{
  "num_hidden_layers": 11,
  "hidden_act": "swiglu",
  "normalize_top_k": false,
  "n_groups": 8,
  "beta2": 0.99
}
Below are experts of layer 3 (counted from 0) of a mixture-of-experts language model. Rows are named router (the router's row for the expert), down (a neuron's output weights, with its number) and show model dimensions 0-255. Each number is 500 + 40 x the weight over its row's rms, rounded and kept within 0 to 999. Numbers have three digits each.
After each expert's rows: a language model's description of what the expert responds to. This comes from a sample of Wikipedia text that the model never trained on.

# expert 28
router:482469506490493447517451415491514533550488507419449531427490491482481519475554466466465580518529484482482547509462495523469543419465521437446443511498505449416499529480461469493445573458532479522502499506500451523473551550369488511473595501495479552526473557464512506499503494518497510488557618553511541546444432466516498474486452506444484478453496476513555492518492524626550462445526474522516482383493550522478502564459471532474476433467511527473488510507516479502514379527514485472394447479548454490443463516520545480499463485500500495494508516481498515547537384504423502478513532495464441470441509497538468467519573504477465468510494486521503469500500532530487476481444491536557461504448504600471571515402483472494508488440502562528474495511474524516552468553534533
down18:602514497499458432491533608496531515480503520498542565440504450524516556450484442482527514455482493488542562498483456546488496461532536509513468464532510523429562533523460485497512530487518415545515525571514463512547476475469525472463459497524523469447449495537464502552498446491543512534537541469490581435534483482389487470445430554459464475522485544382481501505522479522532460454524460491517477485480491507573553509458533502536455416458490514476538536512519588570475540500499508433453427531529567472582531408495500518580575508463466563496506524476499572533445520567470463544553511495441514504512471492457484512478517529408457511525466455440533478546475453544546482557487450442483510512469498430469436506524509530461525551537448484537521440542471547447503479489455474
down19:430426486398491446554487484486474500534494473477532554447521523496442485513511515470512488491533528487439541494515527577498484478509494480566598511524524513535486495475526522438497565502492512479471512458466468554482513447487502494505540564464487541487481444491440406542492493534435631553480483438385550470521464432532509524531414427565479479514530441468545441504531424520481522483560514531595494519532543508457512483521539562467518519538478485533532511507531521413402504446537491506428490500529423481510510456468503436461503492487436518454527494491493477505517453534531479474442449519559533576467430509516530527457550518547494467508494496531517521567525537520481447502435462460500508417602480456475445525474504602475560476476483476463526497446506477547524518496520481
down20:523478474479468504492486401535492569527443524501474551485494547548475516464473429547494503509492557528537492470556493527538457548541527512553505569506438483467488524552533448510457458532534473500464565532469451527491426498514554509407468454443562484486445411459462543461525502419444492477522500460442461544622532535548517525482469481520469465514488489470508498497542514477464485529529499487562528464381469553442494480528532445478464458457475494474488513544479451448438533490467503549489533475528502482468444470504513467498473579523470552446597515488558502472497556535506523510438415506541511562456518474541468551458511486606509551504473418425518535544538503516471488472472468568474478451439454435486561487531442517555397517462535485502532474472545515472507501441482509
Name-initial word pieces. Opening pieces of proper names after a capital letter, e.g. Mc, Mac, El, Sch, Noc in Nocturnals, Neb in Nebula; also table bars.

# expert 25
router:465481523473556434408498507537509453500515528499428523484454469504495492543488518519447513445535461497542426499496542593514454532478459542480453523486575541500390491471437463470473506564481533567482471529495495464573514482538527505577495494474464494545494536483535511500513534483523454527491527481478547436508535512461465532410579495493542463417519479561512486520476522523509525497459504552482457541458499503514510543524485511546579669500421504403436488502455512498565568425547463439507423528485474511506522446532524510537485429504413495489514478460455505455485491551497463491508549464432510476448522475505479514509473474468435530444513510449600450564488512467481471480508512482523528568460526497484520459543502543425499493492504495540444545565472566453560539495554490
down1:553528525619490526446516487461467462522546535488580455560481512505445536498450466422533450511501557510492574460458501425423487558502516561532539468465475483462487468507524569500466532533496453518483525396519391547492501461502493500518451495510461527474562467542509441484512532554519543495551507483502504512501570477489454489549447398440536465601530447489539483478542503466496534516469466467486527498483465527541432442509520481569526514458528519509481497536533519495491472563458537581534496496496530573451505516515527517480491465538520544495515533555559528449520488499502536538530516484458485584460526518521530503559403571465502488486468477479539489581550545568489521476519444433482506442446484523497513476485505506542500555444522507474449460506486539644532428441551488
down2:476497510476462522525493426489513452481579494473480482451437491596448508464498492524523557451485566455472509522490463525476398443490491458456528478483477478489484479486544484524462570515505503465459487438450518541431492393575463486477473517490501487484530519485507487506458505483542553550503553477460451486431451526501506496553483439401451537513504493459539538521490466459460420489545466485461508458494493514503518573493535463502508488422450556510500551558538489444526490529394563408506466475517475498437493500475453494412492528497528445464483473472501529487541554456530492521541548489480438465505581457453509449544480527467565517494490501504520492534499539557627455458535405528562504475542460508492491467455437487541555481393469421445459466570521456473513533509493513
down3:540478478506586524512519563451454555529493469523511483480440442462463436447553524460462530447510530490484558496503543491451478581579559597512531502451495513532537517476544503438476592530480479473501484503531492431532521459535444471490462536536537494440530498541507498487435512538470507564495474458434574443476497463516512572525514565513447426476533512567481465542544508524505465454454457517529524481420513518492526540489526527566505508506550495531532574486518583550462481536467513516520519501499466527429479477466571500581502494571498497453465493573483463539458531428483508451500496501512563469542501487521523472446582521526503542440442401620579462510527524494481505495466451461477489460572480595520524518434466498510488480477463498518493474421478442522529502448550545
Digits in numbers. Single digits, decimal points and colons inside numbers, especially map coordinates, percentages, scores and populations, e.g. 125.794-0-°E.

# expert 29
router:489518575517499479479540491563524446491497480479459519505539475452535480443388479456439507575495501538529444515528531513513522507496492450421533473485559526532442497461500421520509568437493526561554496491504566492561484463456544516504505452575493510545470499507553504481504512568443524501542500512493514455523543517478502570528471562492489445509538477586505495499510529487455521443489541531533450515480597580497449506486553558546518505480481591477533505467469448521494421487525480468497450488445521509483495405480504401470509558465410493495489512480548478482457396532525496452442570511468526489454464459525469568493571492450475502490507477487449551473477517415583491488432500566548510517451520431505525522505458517568537444519471461427513478464456511480428540516581547
down1:390556520537502560488557528509472473563484476481447478509468522503488456580503469465422562516454489510489490541552495584499529437499458508553574490549504445493488465523481587491504519586428437498411487492465487473577458521443473500508545523502494555447567464532498501467466540499508517512518486428487517440485548521536471454564478460470467486456467478448432594512555448521530503572524503563505463412534557488546507514508450471454540574482470506472482509549467484528544511519532489505498521520477536431508498538549465455552425482468540493466573526499517575415461501557552539496451545523491415465500546504448561441533471533463489485493551481553522558478527487470454498555490522527497512492435534470528475506577476448473536436506526530538551544451494484540471469497564447
down2:517446541497488531516510517598496466509532515494473347434477487470519497521498426505461522455468522530503544599621480461478478523433433515470531403496499487462514432547501568520471505511523551508537482528551521555475506528415513499541497490469482507535499565496438474475448510509465521458489550474514474503496495535493517522535508470515472485502498459453496502548451472428576569386507454505496488596481484497527495508502487552464576470456476456515485462514496476478475547504508494532572548505453498475555543509537490521502492464532560463506467557546511481537510536483388505452549471512488531511550476560464515505546555490486481466468582537540519611491560485481523540423542480516496575470435505443504522548487444507572478541462428524469512533530461482456446426461484477
down3:530544542553562549437426504532543534509484515519499515469501456491479566481566574468518501453546461503476475540583510491513624449465477475486448490497397551523527467576509484563460475463508436484490506499534481472469532456469521409431435498506453501512462559551507525481505492490573537441541561511472500524445601504538554495460492473483583538500490480456495529470503491539398522559527549446510532462544472517410567447488430476552480511571502519437522533559483428474466507528464391485476561528455498499448513486530480440425506554501497499442412537485430479476530564519475493516505545457486480510544505515571469494540412501449550524482520516494536536480531533536545456495499458526484476534527481481587517517468540532523488482506485461524491526497501543485519523537519467
Table cells and field labels. Table bars and numbers in sports standings, and colons or labels in infobox lists like taxonomy, e.g. "Order: Lepidoptera", Phylum, Born.

# expert 13
router:554515508512511449534502469615483546539510554580511500516472547495510450366480518506461517527499486570482483492447614594493482487506484492432491523486513472523501497522482488565511532538506490475527490487561507509522502536506507553478526481436489558423446450486497508490493496527508523416527525494461441571543487387417515569484468588549449432502519501564494543488592461513555484518547471528514472532477514496464476519447485567558504475523493511456559461517505509488486512491512494485444437497511537490541559537512417537444417490550500472515521503486464510491499451496467493517508460484510506522403464488495544526493506521437461553503530556609545519454514518463498403500496481511536504474513494440528508541454395527527517499471529503551550413416533541500465523534562534
down0:514510487500458477596564467422535518454398508476450463499496540572550470470472477499474538453560495532477516558559510505472474520500508499562497568466516543500494487563499487522460578460572547521461548449431509497482512524563495517465454480508504516497546507476469489514526466554433500498505437513561577525563494484483441530527489527564487430471519544444492531436518448513524499526475531512472522575378497585493494461443546506522526406414579492448550532501506480496496500495468536536433476516520574523519538456452518498578538505510512500504544543475453493481481517542542542529537497498503522524506520551463467516482514528482421488474528570505543569509492467436591459472519423476510547482446553456502471500571458450529504433479540508519585487506598506517503465426488444
down1:535489534466465502540466541534548465470497498495558552478478575490481567523562548507529430427478543503480505468510467598549494541504485511513471490473451506562481441469497505587534502462508400517470483479462514523441435493475498435544508564450513546451560511527549450547461540529577519552525506463499574520508487435507537476503510477572514506509471354498498507533533499461455456494477461527477430498397503567572489562554507534506505475514523538522459472463497491428490496511515439525465523475547488498492567471536523500521524537489442524486465453526549522405420519432422491503526495466477516529483497441528578497552477454460432497472464474475541522515486551512482438518481542427604499495535488503496447501492537548465435533463527494498477428513493469526591514525522571
down2:511459487454470536490510549555464457499596528479544468462525538499579374567445485406423534514430474446483535469566477558534529571502596572527541448498545473498561485521543475576473464479480444423489470545568536495479427498458448483550547468474515535455479483476488523429505504519527553519491479532495477563527484510451505435463444537443558422495500539570506447499560463528533474546511495496445515508490514525580418503469521499520531537531578481499557461504472464498479502478469501544492531444460479525542550545519516455541467527522518453549518383479473483471500548446504527473524473451505505483501492527460501520505447564529469496501595528539579473510459500551507540499518498496431529477487474552557466439490404472514541527474497505549502492466540497511459468505505502
Transfer and agent prepositions. Prepositions to, by, from after verbs like transferred, relegation, changed, moved, or "album by"; also name pieces after table bars.

# expert 36
router:532456472453510501468512516464500501491485522524466480468526493611526430453470489462458520530525517550558417522531485522491450521505444450539419483568487529580515490541496486496490468493472516473425550467497520489584481481480467543478478458557594436492458508451491485446510494478515509503581468562465551446490512455458497562522569519438486519463538491491533521412542568507500519475534484507501488419480536479516492543514444554505518538448484502444552482509435538498535452486462446506412511476491525488468564519485556419481531511514400487501517481478487522574566482565528465506454561488474460508571509495493430541542490454496488489490547486486556540500502440509426551404540530573545481527465533554443530487549399515447470491451489455410534509552450468477546543509442524
down0:476511469503446484554544491488499538487445453478480459453517523483430503498517518495527567508501542512467553503503527499474375454589467567491551486494497491492554459521591512529500500517523485435442546517410439500485509460469441523474426526478534526449500473475513475548492529444449512492423465445508485456613498484459544565517540444498480530553570553502470529575518487521465522477439553491515610522484493478500522493487481552474426533502513471487508481563524541556413491459479504511535487535501546485546432539471547500537556506551533440485449562517526498470420484428559573476526547477429510544485503526513603419524544572497501442505563504501539529508461444533465478518409527479496493449520510509500520544498542476565447565524508513506502492515532502531474573518537559
down1:502504508528470470533442541397518537432491476485453518501566503539485540482563576519542463580455461523565479463471524460568481549497501473480506506537459498471458504484405511496429530524520535514543496524506515453537487486529501548457543516459476524545554505530554547423583501509472462541561493527478467505476500454512462484487494578490486447473514514512469488511502502478487526541472480523462544571488458484437553479495473573427520501486509500541484489453497515559472467439474465513490466515475529432517475428472499502442490543502497516488534482470542516543600477582499558432523526474492461513499542488520523502480536431471481352559474564476515570474569550551458500438530451559580541556480483451492478532497424466540462534527548558457552437422499594509549521503499574
down2:536548494522510487554490473530545504497513412550497523438534438511529523481570555456491576507475474497461522445473440450508540554557479532577556462429544581451542489444519510479430510471519521545529483527458478544496463523504429512534521529475495507602479511513453555452491473480472421513443529482530457516495479517516482412495501456543474493461465539491431478541473511424408569480541542504518477561597459449402462464537534536554482444509478447542489423545522490460484460439568496466560517464503476565421475486462519472557573447525487476485478524543501573534535532522502543506539470477533508480464483498523495479449518523546533439472514501510515538553510488490480473522533438490521489429563478460445543589516572505475450519506520531504483518527566547492529454412522501
Articles, conjunctions, pronouns. Function words such as a, and, or, who, he, she, often before was or had; also Burmese script bytes and population infobox fields.

# expert 22
router:446457498525521456473576518481460577581467481470558592485508503477475501571529515504489506505556487505499486529508455490515472484497497407485486492520437569494503475468437500518464479533472460514524523492510547469467504405412488537490573440464518442516533546505528512506508492450462538475460466521503540555427545525555465505535547490484473503444511476488549487474531489554493476480500425510559556456489582487512474482515546472498541471454515521542417593423528473473569426460602537476468491477612507493475502482556434433515517490414484524546425518552498483481522487533412498436557578516519426501553479542499438515538538453529510512449507476449487503573533551486487451464471571542523454560510492590458521504444512488481485468500464534469502485466468445503464516534530554
down1:483412499462510509514478528473448542536537461439488472509513444507524456527497476470523486542465523483578537501546530499482511482507491508483578519493436437522578468520459517543523458478485456517464508447535505591549511467499443554472548494474460451432532458453489471431501505420462500433507467493522583538475540492484418543539489483531538533577524536468509523466579471489491526474501461535505575425509537509550535488476547472473488485568531519567452516522498446490501475599475536521508526595486611486503443514560534467414480432441454513548464584564540437463461547519460502515502501423508509522514463603483479457498505481516491482526542492493534466500473525502508583449522475559405509453453513565490431534454539481495563501561516501523490490518582550533483529517497462
down2:475551502456465476478452390527615490460519498486517477515534538489430515558458534525545483376517469549526514519560477532537460483577418459560517547513435516517561540475503442547438525505523539540525458517488531452540522417523480504420439490475475444504479584533486445515490554563486438516496519511482578465455508520545559471503486538482609493529522524493523457495508559444511526460516490509531483516443466551462515508479492475544458451512506549506613489482564456508533445470480526495553531511510541482566559489498577489514475482539484516481502509513638522456504507527581580525490501512523433536579450527490576517526509459528500439465527491500549428508458481501511525538538501523536537520468504486492554467515478553489515538526544479512518482450496530576484498502508558
down3:465425415474529519547514496458420526534470534460394490467509566592509434564532513490498511460470546509514521602511490505505456583499544544482520439428389485502524443568516523429465541475507505489511524497527454529525472593509488492502517508485459498479481406495528463520464502560549502477438461533490520513444451478535377470551496552487432446479495455509515514518475522540499471516468494427509497501497479566522474499484542462486515545461476490441446493510494482463482513551487500529525514498525496519514498503549518463450518483506494424517454463443490485454496441526523522495535528540543470454525571482467522527531506546508521500515488470554448561434477575556568477431511525581488563477527437511439450506515468447424572454552404539483452503518498494412499461532503531
Word-initial capitals, transliterations. Opening capital pieces and inner fragments of transliterated Indian, Asian or foreign names, such as Ch, Tr, Ab, -h- in Andhra.